Experts of a small language model.
Size: 13 layers, width 128, 52.8M parameters.
Experts: 192 experts in each of 13 layers, 80 tanh GELU neurons an expert, 4 picks a token, a softmax router.
Below are experts of layer 9 (counted from 0) of a mixture-of-experts language model. Rows are named router (the router's row for the expert), down (a neuron's output weights, with its number) and show model dimensions 0-63. Each number is 128 + 32 x the weight over its row's rms, rounded and kept within 0 to 255. Numbers have three digits each.
Before each expert's rows: a language model's description of what the expert responds to. This comes from a sample of Wikipedia text that the model never trained on.

# expert 7
Word pieces and short words in sports biographies and career passages, e.g. profess-ional debut, All-St-ar, presidential, his collegiate career, Award, medal.
router:142151112133120128112147095117168129089104149135107162057153039103121106158104069181087166169157079128081187147175146113111128096155158130159123075089136122112155139114096126091094147089149135
down0:117138164099128124140163101087175141135066106138108114119171163135131155127198100105102115168135111144157082151156142116116033108134176069133089055159138104075110112144153132158116155141108165
down1:184156099182154091138107175103119100137105151113158080104138093165154151107112134163132113098161098108117131148093133113110124122131142121121151194169115139158099140038122124103188190131160103
down2:174161118116164100153090136185168118117148078142175131120087139109208166152145158107118118143172148146093037127117093113120122142195131156081093077172066157152137152117173073092146094162132167
down3:103125054156102088092174157116139116105198157102198068150155102231188145148148099148120130119121159117163085135141120089151147085079134054145148168200106171123135180140133136121072145140159120
down4:144190165185074132126105093097118151072128127165111104125148146115105139145144134138147140171107066165157068101111134097075103201177128145138105105172123139169106126155192155138098108118106102
down5:108101162116151142112132097117084086153123123143141151190169150094114183092114102161204066088093176157149159214096111099094139089102105115153130144068157145134073112134060102070170133141125114
down6:134105165167174113134152145128112077147106158142096155123096128130123130069119116162117158154148089040107129071114104089081137112188112178129158083168138114130171154148068186111137151103090129
down7:121146180143109132099065121141190146105055183170094170089113040101102102151059155087169118121149128099110166078156187163162190123085155129155118110151179161075126139140140118080100168095141140
down8:158106069148150111110062156168130187062067123094079095110169124144130171152154108118136137085104208116146141152138105193136109137132106164111126139121114140134153089132127102105159107180146079
down9:170202155092133156136131110136127137100158127089096149146091114136180112110109083161110078157152186172116108151059136104082143144110162054165132100118123092145168176153177075132062128121103142
down10:191049126137127128139133123132128094140132107151102096084171127092141091092122202139121148101097133096175118101146131131142206134103151141073144116135144058174150149147114183193057140135084130
down11:071126082183116155127202105142165122085115150115092101098147116115108105102134146071158156089122056153113127162132122178157081132169112117121133124133163144111147146199177183129138101153138143
down12:104152128031163157111195120121164154057117156130145136103093155164096090098166152101177081091119117151149122034106103124167114124143107148136129133200109180089128066102143125105135117109161124
down13:075121189125118146177147179118105162072139136167133060115139103119117088089142170109094162121119149147162120111185120110167140135076106082149167142127119171077079122140167125189128199150096053
down14:075118177170098145132127148163193121129058152118155134059189061136096151102133090143173127126077114057116112139143177170127077124150123154103095105124160135139161117145105121134137166123148109
down15:195106094152078149109073187203088106136155197180137079137127081107149168169099133189141101102117097117161057080120157154155126184124125131133164142160099137084110106166126139112074134170135169
down16:123129138128167120195135118129188181139132063125116104181134184120151137181218151132128153147131080152102095115111116075135093095116106147139104120135117147144175107132166067117171102092162168
down17:143136140165120121115091151120091162175147147139121151140069112188087132131135110139111152153170150107120040116118160122157121094158185075094105151151147146123094114203157173165153149187116111
down18:187160133112169154122107167074120122155143133098179099096069151086129129128172135104141163144058140108096111088084140124113122146116138046119138173140143187155168156127144138125184152096134115
down19:174121136212106112100117150157060119124082116132182135162117109188126158123174125152135128163116129099115133068105117124151115152164068133123152078120163103121177125131181106130152104193169109
down20:140110101187115091092152188102158144200147066162087040165106199099140131142148139123053144118161116178159041157153120146139119140150155125136125123167121096154133115136108128160144116167117101
down21:152097165098132104124138174055123209119086137109122116089134136104117069183211167099115044124142140104134101113118144116111076102131124149159128098125099144119136132165176097193148144125138155
down22:180180177106111125128164102110113112140101063136122117101144081141115124104134131152141084124152112140094141126067162176101123129119092121119077058106097151150177092164138185172141134085134168
down23:093094038026108125132098099192126056112166129172112119135151096138109162111158105145156128170094153133199127092176099115141120171180070188107116124163092101156082162098098108140151139104140164
down24:124058171168129190156124111127081056147152092130156120105158122145074155162140114165154171117151133104122148128143142156178100116135079094178081110115098138169136109102124105119133118139097206
down25:089125126111091147063109081103126192136138102126115119096114217127125080125160100145137144144128127120134125077140199041139112138116174096119194124097086114151091142122204115239154132117133126
down26:141052143157202120115112164164131157176128117151110116112140158106159091136147117120054183157081132157177112125150120109170134092154146112148125141091139187098167086092111144092127129150091040
down27:162096103099172155123102134109137167140150134158171056157061175121114205139054106145141139156092132147103146113126144172065100155130114120161120111176119131102193148123113135097165186123190026
down28:143136119136139131152107170138158088158161167165086041153113153138084155107119100139069066095150124198138086130144099059090113085097123147149161099146145113189134141114154074099114091129192105
down29:166065107061089162090121159102195165118131117072103118124160121104163135114108088128122077102204121115110122125091175096089111096132189150108166086065059164108123132143136169117134086112123151
down30:113065108135125093150114100142100134129071065157088136154113141071121181142178117187165145075122087084137098121155125073114105165136140120088139098142121090152148076112155132139138141181175131
down31:145076155096140121139089185113117138156116114070127121141108119158214119135116137131143098150143168112084175146097165144119153099112029125122123100096095172105044109089116101081155126106129189
down32:105148109113157163084054061121150127136144178135097147127101130218109099056117161148125146130168137127142172147065116153173152104115157111119106177142146103117082083189135122175129124152100137
down33:145134123163154145123134121116122064143082139152074119174169140110131117111133163151144071113118169122165177124084166184148140152141163142080123113159112135109148140135114132199047155148090144
down34:159124131110145146099155139139031070131184108106129159138193053163144134140126141124092115139127107105121121177138122178131112086176134122124091154145102166129145095071118090160145140183140112
down35:145108165094070136168100115054148114144115166148120163185113197070070153120128130119138109095076132117160101179148155142079176088114114163131128205149152135148126115147163075096135176141110109
down36:135145107106153120118130063142102128097115129163114117120157119155121100130152106108141056155132106166166117116119104182214126059141100158117127174087163121109165164124160093151150148141073139
down37:120144092131193145130195116124106120119048122104141173124065127149097093067148112101173141137090060194081075107163141067163053120157131129123164170127093165109152104099074114126142193140154132
down38:087083111169118136107110086158101148075073076103145141083183082134076101145126146098156096173110128180172105104130138172091112168092180159098182151118176129118138130105143132135143117126115114
down39:105090159137147073079159116062146145198174087128119095162193092141104134099114131177118123097138123185125091122128134098094127170077126096160153154131215146060100098146110190184175192155109099
down40:176082179055157117109089085102151125161108178124133149159152111146085184090118094131132204115161153103093129084156119139153106151122102087112088192174136114118133159150136123099108122144175117
down41:121137144159112122094092148154087127101086151130180148122120137184096102091151088199110142144113123100060130156142114119185119149097109088098167129136115115166159097120135098140132057125162097
down42:123171136107150144116161138152187198146137149099086127143161089127155081094115063129107200053173178094165098087134119090143034135138115157149126146126169068160083164174076117136132111153162119
down43:110174135180157107148159116175114109177155137152118099127136153164144101127151077089144185048112095083129106169128107156132128111145084116157087126192160074173151113143118160144122102155128144
down44:139128097125071153111156116083087175193176101106176079089107120155097142134122109113128144140097103161117143130117113168138095118107163090087121095117141134098161155157178156135149113155106138
down45:132135112150102110139136135126143160102143186136153094140137177104128170177081141160133109128142179097113104125126133167167183149057103095187155045128142169128104123172128121105101118117185100
down46:131106117034181092141134121135090111110136120147103235164103096122139148142068111095141156136073138113127091091128128164115091124108110175129176129113167142159100138115141124125157101129173165
down47:124163194147134114121117145105108176116096158096102117201113092154163115127122119099097165104174171081088164142104099139120190088097155165088135166132104148124137095170080109126150196120190090
down48:132157184153156129130154109082218129103100136137144163070125114115088108144126109088124158114163112145139126135171170072102102162141105089183136086149121136097116095155080110141097186148209127
down49:141161190147157149134168113130063140110107099123122101181165164182141134094166062157122104159148139108147094129144069110120131096069114091174120131143088118120120125125116129150091143149141143
down50:124102122090109112026112148113175112099180098089144170118095138106155154103107116152209143173192184106061054097101178122140132164114128117117132141167116138113131163166102097143158137138071112
down51:104099137117152139077062119120152150121114087163088133171198154133135116069104140141166149081154127152129126118122157093125112120164125166145128108160124174164172165103164132158069133094164142
down52:139224144170079119158114117096159134136049120173144183061120083122112098162077125100097129132153125167132131123096172126152156155079089092160125044157130187127132142157153113123130170121096141
down53:133106037088079123127115158084065107082186118197115147210141049125144172131151158175118104123114138129092110137131083199169144148141160145108113080145121074171068139118110136155153110185176084
down54:162160118167142137125142081125092088108168184083143147141156125132105126150179117102121116133134102138102115127122116090110084100144128147141117152108051182084096044142122176105120162117151186
down55:171157123145095122158130113163121109084109097086095086092119170133077180109097089116184089104127100087087177106042135122103097155098171104127135131162168139109118159115127109113165100128153100
down56:130165083067156129152128088138112145155151122140133150164085169148130083141129168126134150171098096099125105075135119132129141127128075118140097133103146168159120115104134071173165076194086120
down57:105076123145108102161059107094177154128058086115103135090080145124148164105095154138116126137137195170107139132102157155164146126099147145153185144099187147069142182140196138110162152192171069
down58:146099119174108094122144166170091093159129099144080153153134141140162117099187138138141114141139082115146098118141147157174219146186094138086102076155067110129130148138060158179120137082101168
down59:192118124159085138088119143194112099145147133140136100146146150113173145137089116100073117175069146106063142150159154147164169140201191099121097092094187097122142169116170139127136147088104151
down60:152150075115129113130144131080133125112143156166125187130168094127137092099154110136125122068095114113117079142158128095122130068146153160123099129098146116165140075182179124147136181120124094
down61:073102072051100140060128107138110099084151137147122109186102136116199154087148210132131122148124118154108050160177156169094112135125130105065120106144122140213117153102096150131110165175125095
down62:119166128112187167121116095162101086085131113131075157142116114136144066139148107114124110126168136125128133152083185123114164122101166108133133161108117077127157119110168094104127134111111116
down63:139161131120117138114125081081149095093123099130081087136140169144131096167131173162103129151095111070123123143158114071094174157166159083073134135139136102140179144106179096185169124101122126
down64:095148126128087130170088102154138161163145163063056089127140175112108124145163117118164094156085126131160161082167132166077096156099110139157102083152123141081095100124111069150164118128183105
down65:114093113134174177151179125151122173164126111090087086109145180117114107085130137147065078137130083158128147114182107121137060148153143101135136106136108168069057111157126121161132058143128134
down66:080090106038144190170106186142157180082114108121105090079157200151157141182136153119148184133097115133179111098122104086122057141134083105125109119131101086131068129139144089191149107128188155

# expert 23
The piece ote in the parenthetical "(Note:", plus assorted mid-word and noun pieces such as $, design, art, am-ount.
router:123213104177116184096100090114168103111092140190133105093137134090107110129115097148118143152184106165104129129201173145099173101123132128162093124108140128102169134074105131107118192107179118
down0:108111137103135153145116128114103094143202157143160116160086182107076110152106145140118094120140161138139131135125152126115126166099100135064119171115113155151120170155147113131193111062130185
down1:158160153126114132129133136120071209107135192107082083187168090119118099092135099113134106124134103170135138132094055163062131157082112120212096199110170118061088132102165102155128112169096127
down2:144132129193150139121172137128112138147117133130141123108165160128107117105125151138151097053130121096082068142083102080128116160159052163171149100129096085119101166144155088126161142140142068
down3:133096093166120150148157139106103092047137133128088128157154063136182120132138197137114157110203178115156101229122153140099109079126123090119163118156148141121108143110101081147123143196063121
down4:167137188144141146115093069173088122083154183130174119128138139082095078150125090132088141121163188077125163064080152137142154153122072115173100184212142134090087094118115102121147091102113166
down5:115168158102123087161170111092096099113206086132151169123121086153099105112163132191149120085140105160135032132187102102124174143098145084107114175129128147096181081158161122140119108092121124
down6:101089178195162164150139189075113145125161143088082115144194107123143085124128075152111094119145101126097136108158147152115088147118119096190073137196177137111119138129115122102158145131141169
down7:030077173076164141150088152097136119165108108105213131079153108146113111176114128142160149134139110110147132129140170163134077104122110125124148124158118170095119074109121142150170093175193124
down8:147151126139108129085111162165108110125132129137093140157156107196133127104143122096133183101126121076144143141153109135149111126140171132118161124178104092176055166102161168142114087155093139
down9:160117165154190135102168112160107125134158148142148092117115147127109086131125086119158172126136137123163116137183107100166131033095116097099141120084153058132089116129116176157114061206146132
down10:134155078142143085103120146122145073176118134135113169138141028096062177162094100112147092086170122099093086076116150088121155167113146152103179111121093110130120123161115133104145142118151156
down11:175094120149078181128153116117166128115150139116119130151136153157132130109112139156130107110029135101101141129150196052133142119068172145083101083165144116127196118127065188126189121122051076
down12:164124113171123128163179127094109102155118117137130080139091127171197176161139104148100175155169149134120109184139134159184133137151139112092074147084134088151136116163074149092096095161166130
down13:139130183153101174095072139144113111088147197135133167114125169141106150140138093106139152169070151160184143125171163162134205127113100113104132109089109069147140144092097183129129093067127145
down14:107084089162164161089155138135123140148044139058105115105142156097137078134158097113151166122103137078116166155106117109149159130184080107177070132158134206125146145177133123126142097124137154
down15:093114194190146142111146122150101166127105158084124095084098153108129096081108084129128104114083178144149094169119113099144126063170146134191131166127144129092134112168161127103035133188138143
down16:137118114148129108127123125177106094111154175169110109115161199099151094143144178089080148158144088071110106086127104117109177130088104156144218104100138104155126098095154118122105118170111113
down17:137129128083130126151132147157186145136060092106134163127142127130110090065158113094188136129081129149146132120134170124161138105117116103174050146179138065122134096132175190154177099163109111
down18:133163131140100151110144120170118142169128095102157103174164121170181169139203101106164083107107135089109109124129123118165076117137089134163120163155150101101136073088141157126116139158082093
down19:156092096121117174111135141084103196146097109137195148111127151150212080115127172106093135154120106122099111138108141142153137130136160130106139161124113127133142110091105112104133084133134120
down20:131144106103178133133100150106072072133107153141166153117115115137140109119085177114071170105150082100137086167093097126137109149133074085147102086160170168128111113095147135166236132143065081
down21:133144108141108143153052089144122117124199146193149098177144180124155160146122138148141111189118163113080137107156068136071118203142202125127134102091141082133163096072104103137154123105137139
down22:123115060161148135150118148122103128104127170101057157129145122111191117131152119142207143114119117103146153113080112129135145149115175099119058094183142090141146078098131149080145077139089179
down23:109089174100150136109161123085155137130132140106151151165125132150168106119123134164178134127145102151093153078131156116164124127061142143105142112081060156129139147108151114123099147145160128
down24:160112083125107109107083119111078151124135153138119150185132130092157146138181146143156188189171087128133132099068051109171103126127146114132174123091107146122123120140082184113133147142099098
down25:199182140128149142138169158094151099083138091159147157150058135143134109145101173150084118165141165116170086115176125135123138101169136151102069171060109190175100109145118158132116069177189117
down26:172125094083116135183053189149145096142128121089153146094150069124157191165090071145151126098185131146090041163133106140173133153126135193132174082151156096147145131113161131088156140104077116
down27:120117092139094154138107107125165165106108230164133141124110150105150074170115105125142104125138119152153192166150124151167120133136166107162137127087105119103147192076094141134141130080127087
down28:043121168151163162092150145106143116161109129119136200073066149125065113112158085104084176159106127125137134113117130072084084134145132130130176174101114210112097155170154099081169125163179172
down29:152163111066117154139101176061123136167111161051085108133109117128136136127120110096173084087111167108064162137062086180096164138153109153089133119164113169116166134154142089132129131119114194
down30:131117096194155081113118099122172105106136131084123168089135133101167156107122143203194142146109070120124108195085099176124067101189152155144098131127136135148159133129163140163164138129141101
down31:184139103135143097153119162142088152128124136108105222155162176124119149164161145134111118147124148105143111114161123110080136118121096074187108112143114124158125103103134162065132185121096061
down32:151145108148089126128177147098078082129141131102106086114132128119123112086079101144149070142144118104133162210140153132084112116118141182092146107161126112081126153163145122077161142071130123
down33:135111161090187096102063156166186151105149147187127116085104138132134113117084141092134196128097138092153088113127125157154131118131105124160109142138168176157122151199112101141129177166069089
down34:082138100125112139120137161117098140141073097097118154100140195176104103113118158116150125171117131134121156161115140090110139147161074129135139123075197085119118126148121117120153114105134184
down35:141104162098115155177166096097148116151134102146196166182119105148121086152136183178134168155166176158167076088078151115104121141118101153131167140129100141098107065195098130116188101134200108
down36:156137079141144127085148124103110118136078109095102123110131127095083124115154092124146190088111167137127133213145122140113172061129120151146054088148074181150123145135137089147185110105069089
down37:135188165124111083153119132169096105181119084133130127119117077148139099113140111087109148092132110102117163124163114128104171094144145164169138108123144092084172109123145099098099174171105173
down38:101154161163120156201108072143149101178164146106110170121133132134090178091084162161153095158127131083099101157136169132145050114191131125116111123097157116122140149085150061124141098104115160
down39:113083157133212168119122114119136166134192098176141156092142140126141111115103123084114146139100164129136073168158109129134154155114111138131109148099115100131076136108166161187164136107126141
down40:090102186129124142187126085121131100172128123159103079097129169180074119143156144167095100165162137194137171128171164141138092143062143136086101134105135179132147117153090114154123144101107082
down41:092141138191187125125140145124125133108124095149108111110122151115142101100128149150142164110160102090222135076067142125072143128129058102127163123156156151096065192129088102152109213111117134
down42:138151168168140102078164122123111135175158137120157174157086125035134131141085180062101112191110150101142093106180116126155212138116076085134141159113110118164096068118099159140134070153098195
down43:133088181116166112121136111167151129144130133141124119123110139077115127113116102223151103112134154115140199134108174093118138137130098157088114184145125105126165102182142124169037165077128132
down44:126094104123255124108133145083087137093093077187135184113067093129079139092108169127148142121114148098062119131167124093110146150104132165137081130142115130211126152144142113101104151119159119
down45:095088088152120176144136113088124139116135139136149142143140160147134121107055180156130119178187066129056073097106111124095173114108187124149114120153133142195136139070129123107164097020121102
down46:155117159110137104171175163120132120154170099193159118152104155157130159107130094097187132169109030142122142136168097125089126120167135095146074111083180154112118119194122101135132135103127115
down47:122092074058150137129133114132181041221089114105099161174184150048153156115153172139187087129176198155085122118125127130150127180130058128096125106138128103138092107147076110117122150114090131
down48:189117165158145110094120134160159116077150098100134128128098114120115107171149129160078108073065113114158083104129089122157135131088142109166135145130114110121170222163163135130097127172092152
down49:150098121163128144087087128094142132122051112104106127127136150212080116094206087073139113111152089133138185135120123152127127158100075103131116180140095121176114107188170157063159136116151152
down50:108104124114093188109146135153089141159075082090094161172148155093098134131147092092138114135128125170111160147133130105189088123204120100070090130137148117140148109145101146094123076076109133
down51:174141157181142146115060131126158139116116122074122174137141079151126171119156126182186155122127125147148142105084062141173128170105130153152129126070112167131112108125183099089117157148157204
down52:131110160178186108144148090117105104155150133149113109199136135211101216153159115088151165144114149114136073121114148074172082216145101151078124125072092110146162136094083157121126091111128135
down53:125164122183159096208119127124114093103099127125142124154134167172165128165132163114072174154128122087113123184189110158094134160195109085108114181165154120136078150159085176153112163148131150
down54:130129123144164146111101166150085135164163119126159097166080168108067178114143112118152083071149184199130125147129109171143156116096099135112152162065073152159117146165144116125144133157133166
down55:113148147131163098125083101122119132137153093186103117117132122127210083141133102106134166132171112139121099121109096177098096129149138119212178102080181136140142115101135172173154136126114107
down56:160066140161084097082106178090166127163108097114122152111130169159136143154102103115169102064209197113084081176157106140179130168147118143135117152120112169128098100129168170067169169129131109
down57:149099107158140129171078195063218121133124180127090147108140114140099133157077149133095106153098137097104147115121144119125113082141163082118121145162109168111114113144129182138208173126057098
down58:068062103175127174118146171115118124121161094134123107098173131147089119161104139089088112071159104123113055103141158150134142100109124165105116138119114142083098195145077164090066168131066164
down59:124093147134109170088102135113059149096143112155149130124055108116070106103166183112157148153118162166117058138110140107192194106069116173059118121133117089175112092145118108098196111106102105
down60:130181103145123144108168102135035119097107126155105128129136091099199150179159090133101108108141170075153116176138136128084169132172171137125117064089137059146161180139153081085144141120142172
down61:064103144157167128142161148100134104121129148154133143125106172169136157089146113174110118093135129121062136143165085157114067141136122158078127165047159086121128136101108127191133146152079130
down62:132163097049144153160144085149101078095104148130136112145164127138138106157172105079111140177120086130126119133170211175075080172139094163117108088133117113104090120143094111132169094061150179
down63:127138125198068120178171117142116193116122052154154156127078090136078081161115168154158147108069136090146096149180158159125095077151148099130124085090133097119107115109108093128147162141141105
down64:146110134167119138173151064193073016077141196135130127101124143122118130133207108144069141126132153136136115137145138112156145142123122127138117117121152121101198112147136148114100085092113166
down65:059152151090093139110154106175072131113143132103156141095079054178143168059126140141115126101081083157122104124146140149102107077155134132121145177127133197151104160138142135157114066112128105
down66:099100145117099100128118136128123127120160102134138164175077181122225111159150074121175173091079162115179165084138124158119209136171102142181097043079102158101113139090123174090083139179104086

# expert 57
Word pieces ending everyday English words and titles, often after a B or G, such as B-ill-board, B-and Hero, knocked out, backgr-ound.
router:110195093160122159128108115050105139084112112161107091109149110132137113138134111178094144167174117159088171163129163106099140102151232137121131088128074131072162141111063114103125121149175108
down0:100097107130102129132071114081132136161104133140088166099147070137134117180123172051119134150209084134102120144133163193189158098107138133153152162155117071121190131109086112125094102105156141
down1:141074128148089107104060097187111156133105117191134152162176128134153129174123138136111098117102115066107134139156144118144176125114174122118115165175096121092178145144084111114142141124143088
down2:098199123116211108173103157111151091137164115150097210147135152100115142115152158123185136081104101101125151060109184084168162124144143119095116095122157146146122153047112172066119079148091182
down3:041113149145186133126182097153119061148095105135152129135086098145189114097123150110171173118124154116116068149152168072105180165133113128166129100143142118191153133133109128151192104147131120
down4:149146098103160103107160179192116144059133166145060152136113165129095115144149094139113135128129113148149102149113139074170178125149145140102112126122088146066128092152120127132151174130124191
down5:151123197110173110085172150098114173073144150072134141082168137124101083097145141095124113144101114117103084138110113116090158170120148149181130148116107075196087141115157191113171121060116150
down6:156083146136172074153117109175101122111174076118094139062132134104137156106142102160110152130126146183160096110140078076130185186143143124118091145136095094134096088120124166131160130164147112
down7:141152161193086115103093123133120139133149153145051057114148096087109133156189152162121131117105107108081107125140153094124165142107170188196141119178079151178128117107177115067131119165124084
down8:145162130105092118106105125176175145138113096092111155092127103191102177125157174164090157062158208150102159137118094111104126112131116096106152203188113070127108099119103144105114187134080154
down9:139108164149175130113066124174130191113156131161108132059127158140153139132140171132060134052121137166073102123117144141129155132089145098140118167161127087136100116179093142137169150156157074
down10:095183121151147154149166185117138116070118116116139080135082104070161100146103174109151131074167169120146117107180148197152156112122121112134154131137147102140087229164156092086098170105128139
down11:123150076072184124196116134147121180112124116064139147154107097157074156174150107145145144087157127119091173096150118141114145111049086157053153144154113117114118122156095123137109134146079114
down12:123126108071142077105118187139095114167137157184147126126121114103159090177105143134126142135101156124110113150158133123163152195144147116227089068137115111129088169081081092143207139102174089
down13:117190088178140067088131192119197174081132125092146208161095092160172117081125084138129102116115104088142097136116113091151145113145075146086138147121118107134087153112146169139083149145130136
down14:093103092120177189152079123158095180149098168092102138126136090166128094153152170100157131084138123112142151126110141103206084094084124103101163146185129095048123122173114146103112116098189166
down15:116129190126131132150114135147121181109158154113147079166152081103104141161147131170185122141097177128156141107087196124111064138096130180086132148064093156058149097160144097113094145176135099
down16:135098107156129082154134122088066077104134137183113116104098147163122139083125118195098157112098135095164069103109082121154096038135150144085179118102127171162112109207130130087142133156134149
down17:150123117145164162157128115167168133111150139063113116109161175114122127163131155131171142047105222139146100096083126107109185101149103102139135119122132050126103087120058103122090112130079112
down18:098122144160124092157096109102131095164082186072189119090123139119083125129185211092118169087076124123136092171107144155147125038139161119142147144140184099126077121126130137149189162148111185
down19:144180101167100070139155091084089145121159169062127151171111155137131122105141071142095130110116121081128081158078094118114112181152164099107120189166097098115073054158152136150151120157165104
down20:120137163151159096143129157113136161196144092127144011104113096111126128145199120108139108121126147106164070135164108093109131164151103197078149193115139121115104127122159130134178160146130098
down21:187113070107087087120103197156174135109117114186096169185148179096145142144110131151170129090174188129134099069148088156101119135117072116153125115201111061111113159125144045161091148109163123
down22:069157097139127153125158099141099102152099101091144159121086099131131166139124120073150151117131157095143134128101179158127093139150112144108114096144165193134161092121132100140111150147116165
down23:113100161171086133116148144173102130148134126188114089161123216126173118105069129081155106093206126069115100120148155100138165086094173105111135124116100088129137056146148191093167169118101098
down24:080087149107094157185056071136202117116082096138148128097165135130160099140104133098122135103114060097145150169125170174130204143126184072101139146184091143139174132171129161149167104105075133
down25:080152149136200169156168140113159126125127121081113099080125170125119093090109109108093188098125133088164075157150127182111164144131146085137159145137117063134112104162125111149110104155097150
down26:155128086105187158068074101081157118139078159117141131161106137138098173086076166131108150140106121126049161085158210139103135121127140124124120144113136160170131129126120092160166126130130121
down27:113160076163189128095157144131154147154116092143088120166114115115139158134161123178086101113144127088141135208119129142164138153140097151049088119195132112119151139166112127133098131191142095
down28:148167095209046140106135180120106109114116183123136082111082148110136180142081163174091159174089155138086116131159162113062096127132091095069153175177151040126095145130145156105141162130105133
down29:136142162170152182090108157146076184134164166159159091164057155130181178089120114154062127125100205119119119137153171103191151138158143149097074102135138148165117116105142173129145097126069144
down30:180125086079099099142095092073114130096075141123096132179136084101102182118156148093106123113149112112106158174162073121126128137146128101148177198132120129141098134102204146125134111179111142
down31:130149156081097120185130172170180067101190138172154141122089078140158131124097121140100111176223128149114104089110129141091165067134079206119068094060167117107081143116124178147097124122103110
down32:127168159152097131130181132116107139215098124121144146164169135177166070107109113154116164142099106109142143186104110124160146135164093094180101124122178182087141105119161154158137117119140137
down33:131123133183076192111133143132138162135112182152118149130084113146144128159122137120081087088123096092178120102116148123135096114140116160114100107161068147118167089231112114081171133077057201
down34:129087167139162150101094121119105160124121091180201133093102139133097089140137145161114124122107084115151073178146125172156069150099196178109119110144170117124187093107112138166210117132147113
down35:114113109082212122124184124180139175051165083064087149089156145140106125139168149116132075120073067112178162110172121130164165108141140104098071158079121161095148148117159132153190146171115134
down36:153143100126114109174156210110171043171144144115141147165098163064109156169129162091152118128158166091084089125132115135185146107104033141135197086134119080122121128056097108091169111138163119
down37:156075145141089116094094086086144162092079098169110148177170103115128093162097136113151125179145086108156175115149136131117167157104131129089132119183130080063189116132090104116152136080137138
down38:137095087102211103169090172170134142105070138130131181112117159199148124167117149106117192137201101089125067165187115137177076116149064136028160146091089130099142112142134164133129162132152136
down39:099067111122150185145119086115186146187144076121082213170087101177128087117197143094183135088091122184131112157131070133100113170096097127093115145123082165135140072206082113122163079123099121
down40:093152153047197134150203128173136166117129087087114146134108169101168137152110156119102161173114078082100149147151139106065108098143100122132143160075115121140146146103099089121130106115116142
down41:164094157099069153154106092087077110237036147062105165072115139129145152125136144133159095163101120093156130108193140120154177161097146146139072091140115123182088146167126058134178103101131146
down42:145127121124096113100108188068146172169133065093156151180118099158110134157181135072117091127103112071119106109201137211096153148158150114158142126098108133150179165124125113112107151092128112
down43:068145098033196129119154137206054126164146138162100099152126179120120114126101092118117127086142139149184158151115092115120157128123132094168147098121117123179110153177166135167118105161090091
down44:167085092161133116050106165152041148142108113157110111120109139113079190167071115166164185135075127122056130153142118188076148155139149132157150145169103114177143131113118112151141071136146095
down45:117151072075170098101076095139133176196083116105156160175088145101151158101135170120174106160126142162116094163144123101127104136143118157155124117129137101135084172132108127168127078116163115
down46:136072106121114133121106076135093120135146154160192149173111134176212153109065154129167139117133116136083151083122111127127144167100168154091184120116113084118103121167129139093108115102121105
down47:141104128168121157159097122098152158094121080113154045098112115104129128136084130112116085134120128087141074129070135126151090104162143133131115153159115111093054150116148132115155116102086120
down48:136122144103138134091145110174104129099126067155148108118200082170168079103153142158130192109073145081087165174101139118128087064123157125150126154121068134161096129107085105161178162139154150
down49:172126121179134116158181155156181141130145118157169091128165160121142122079138164163162179156167157076078138106142119098179110133108066098132096139118140090106170097112140132103126109145175121
down50:144083211066170146035101104147133114139098184226114132117095085065143065098124151101177080140149114102169158105154166189177168180044148087130177155106155095126137139136156147133142142096150098
down51:131146092191080120147146101081125098147122049095172153147171112105089127098119139121174115111135141131127108071125148085082145145130093146152143114107190220056117092130134118126135138136089136
down52:146077138164167138144091184129128114146150153096125189112114138159076150155104130092147183136089112105095091172144132164080127134152094135171102133151101191159154055125147130102135101112136131
down53:154139095087117164188081214126159217122103096151102072158112152154150157170065183156160118116139151142071094111136123154095099149124040159087133179131107126107155125123116177114090162176145136
down54:137120150026164212141110119173109161144101159142077131129127212110096130169157163104153099126114175161121197086163091142127117141128162090153092145137106176174096151143116068108154136113085124
down55:088144136085161114160136142118169150139134115090149125081107142109101104149116095137111102107142128151232127105174181125107101175154116126130100153090137149140128153106172139174152152113076105
down56:124156112152154098102148110090161126166168098133092122145124147155152109142122121157151125146093125159117105183154146188097110057072071128135203120112161080167112121126105093170079051110145117
down57:129135165027248128150154142153144155133123132121127067151142123122156082139156139115129168118110120132137161099145146043099109136150109157135161121121150120128068188193098139136156160123140123
down58:095113171052107166120103126149111160135090121120087096140124206120114137092150141158131089187131128199143127096114130177143090120111098132156150156116157092127211145133193103131114123152155129
down59:171118178100075134172097129115125108173158155121119163125150141070139114106143110129112151143093159133128134132156088154123108130141146104200152068118091121163125061091116155112120109123085134
down60:149162171092117128097167089168080089129137093224133162136107090191136153121118127128123147168157119097137188114089140072132113052212157157131129118144115161133106152115150140146141173107107161
down61:124156050158079156156108198134136109121136116151167103179153141157115198173133135158160034104164172131100118111090087100118153128133133156147125136166118171112152104098100133071122092136143118
down62:126121139139050101093046153170131123147107101122137173134121135193154177155142130164153097181137137121188100104072139074121113095101129104118090130130132117096155099116153131135138104185109137
down63:111102070186138143138139117100134123124140102092096155081131106152129158223140063118176139144095119097121118103101109138128144093152204116130153128130128175140076155160152158131164125173117129
down64:178127157149151124192147157144133172142222103106177155190158141138158165188147160113083097135135136122131113198089166076105095082154137108124113130066108128085144107134118126142124147171105137
down65:176107096183127120146123179168144205140141120077123157110133142186131129119104130124109139141075112090137169156102111072065141107133187095191136142138165119068133095162119133158171128195079172
down66:167133072167108143150097121136165128111123164140110082141105213125108099113119164111196152101151176114098156085085144116153119127196124102146075130143152135111186170097122090116091116125114206